config.yaml
n_layer: 20
d_model: 192
n_experts: 80
experts_per_token: 4
d_expert: 64
d_shared_expert: 0
activation: "geglu"
moe_layers: [1, 2, 3, 4, 5, 6, 7, 8, 9, 10, 11, 12, 13, 14, 15, 16, 17, 18, 19]
router_score: "sigmoid"
normalize_top_k: true
routed_scale: 2.0
balance_loss: 0.00243
balance_bias: false
init_std_router: 0.0299
lr_router: 0.0013
vocab_size: 32768
norm: "rmsnorm"
norm_eps: 1e-06
tie_embeddings: false
optimizer: "adamw"
lr: 0.00262
beta1: 0.9
beta2: 0.99
grad_clip: 2.0
batch_tokens: [131072, 262144]
seq_len: 256
train_tokens: 539700000
steps: 3449
dataset: "wikipedia_en"
Below are experts of layer 14 (counted from 0) of a mixture-of-experts language model. Rows are named gate (a neuron's input weights, with its number), up (a neuron's input weights, with its number), down (a neuron's output weights, with its number) and show model dimensions 0-47. Each number is 50 + 12 x the weight over its row's rms, rounded and kept within 0 to 99.
Before each expert's rows: a language model's description of what the expert responds to. This comes from a sample of Wikipedia text that the model never trained on.

# expert 7
It responds to: Markers opening a line such as list dashes, section == signs and table pipes, especially infobox lines like Coordinates; also modals and to before verbs.
gate1:59 44 57 69 70 45 56 40 68 44 40 56 48 50 57 30 51 39 31 55 50 42 49 25 62 56 45 49 52 51 56 56 62 46 58 35 60 47 62 66 54 38 43 81 57 65 57 49
up1:61 57 70 51 83 60 55 56 52 41 59 24 72 61 56 43 64 42 29 59 28 51 53 39 34 55 38 45 48 51 55 55 40 42 73 56 69 62 46 56 31 36 56 69 55 39 52 51
down1:61 35 57 55 70 52 66 45 33 48 23 35 77 59 22 61 38 47 78 44 46 69 49 50 48 46 37 52 43 66 51 50 46 62 43 64 45 47 39 57 73 55 57 55 57 46 58 45

# expert 53
It responds to: Past participles and event or process nouns after the or was, usually followed by of, in or by, such as development, built, killed, capture.
gate0:43 59 44 44 52 42 36 41 40 54 74 71 32 59 71 27 75 39 61 66 44 39 18 45 45 43 44 49 37 62 56 49 37 37 46 60 47 53 56 45 47 47 48 53 40 61 57 78
up0:46 58 59 60 61 59 55 44 25 57 46 78 44 52 50 28 67 50 56 33 37 40 40 65 44 74 45 46 61 48 65 42 59 38 40 49 44 46 65 19 60 63 32 58 49 63 40 63
down0:65 36 14 52 48 70 34 30 38 45 66 46 83 50 36 52 54 71 50 40 45 32 46 46 43 49 60 45 75 44 48 38 58 59 49 47 55 55 29 51 48 68 48 51 67 52 28 58

# expert 50
It responds to: Final nouns of institution and organization names after a modifier, such as University, Academy, Museum, Sciences, Grammar School.
gate0:43 53 45 58 42 45 40 45 60 58 35 53 37 57 28 55 41 45 39 49 43 42 48 45 43 35 42 49 37 44 68 48 76 43 62 51 61 39 39 23 39 69 40 51 49 67 41 38
up0:62 69 51 61 38 40 54 66 57 47 44 60 60 67 43 54 67 62 59 68 34 46 58 47 36 64 48 57 74 50 48 57 36 48 53 55 60 38 44 37 60 31 60 57 40 40 50 58
down0:26 53 35 43 56 59 31 50 70 49 41 64 33 44 33 46 57 44 36 61 66 47 35 68 49 46 46 62 45 68 52 44 36 55 58 48 66 34 47 41 61 39 69 51 44 48 62 64

# expert 21
It responds to: Pipe separators and numeric cells in statistics and election tables, plus odd mid-word pieces such as d-est-ructive and B-ism-uth.
gate1:44 47 12 49 45 70 38 64 42 65 47 18 45 43 54 35 71 59 46 57 33 65 51 44 50 57 57 32 34 43 60 43 66 47 30 50 49 48 39 50 55 34 66 31 41 49 16 61
up1:44 40 22 48 63 58 44 61 47 69 61 34 27 54 31 42 63 44 39 50 35 60 60 56 41 77 53 37 42 55 32 62 82 54 48 61 57 44 42 51 38 47 55 43 35 42 33 59
down1:73 48 65 56 24 51 42 55 60 39 35 59 72 43 41 66 62 45 55 55 40 59 34 23 52 38 42 57 67 44 61 35 46 50 40 51 47 44 46 35 58 41 39 48 51 33 38 61

# expert 32
It responds to: Capitalized common words inside names of wars, awards, media and organizations, such as World, War, Battle, News, Science, Star.
gate0:60 39 56 31 26 60 54 43 55 76 65 39 81 19 46 28 61 32 59 67 44 64 58 59 46 51 43 43 51 48 39 37 56 42 59 57 42 59 39 43 51 31 53 52 51 44 41 61
up0:60 30 56 46 35 58 42 46 46 55 40 59 52 31 34 65 29 51 64 47 61 61 59 53 54 39 41 24 61 47 64 33 52 42 72 45 54 39 42 35 62 51 75 51 59 46 45 63
down0:33 70 51 54 72 32 41 57 33 62 56 45 88 53 49 22 36 65 69 47 56 46 43 47 57 54 67 72 48 57 47 69 51 60 43 47 51 29 60 50 71 60 55 58 75 58 45 27

# expert 24
It responds to: Football position codes (DF, MF, GK), draft, table divider rows, "plays for", and mid-word pieces in legal or contract contexts.
gate0:70 25 57 33 46 40 41 49 34 63 49 53 50 34 69 50 53 71 35 64 50 45 44 50 36 38 53 71 70 52 52 47 51 62 64 82 68 56 54 53 54 55 33 45 46 39 32 42
up0:46 35 43 51 43 64 55 46 39 37 37 80 31 55 30 52 75 71 36 38 42 69 47 44 44 35 61 50 40 43 66 72 63 35 62 57 67 48 54 53 47 25 53 50 45 48 36 42
down0:48 28 62 38 64 24 60 50 26 62 40 41 66 38 54 60 38 28 36 51 53 42 47 33 62 37 46 61 44 56 50 28 57 63 52 46 59 72 38 55 51 44 57 56 57 55 65 60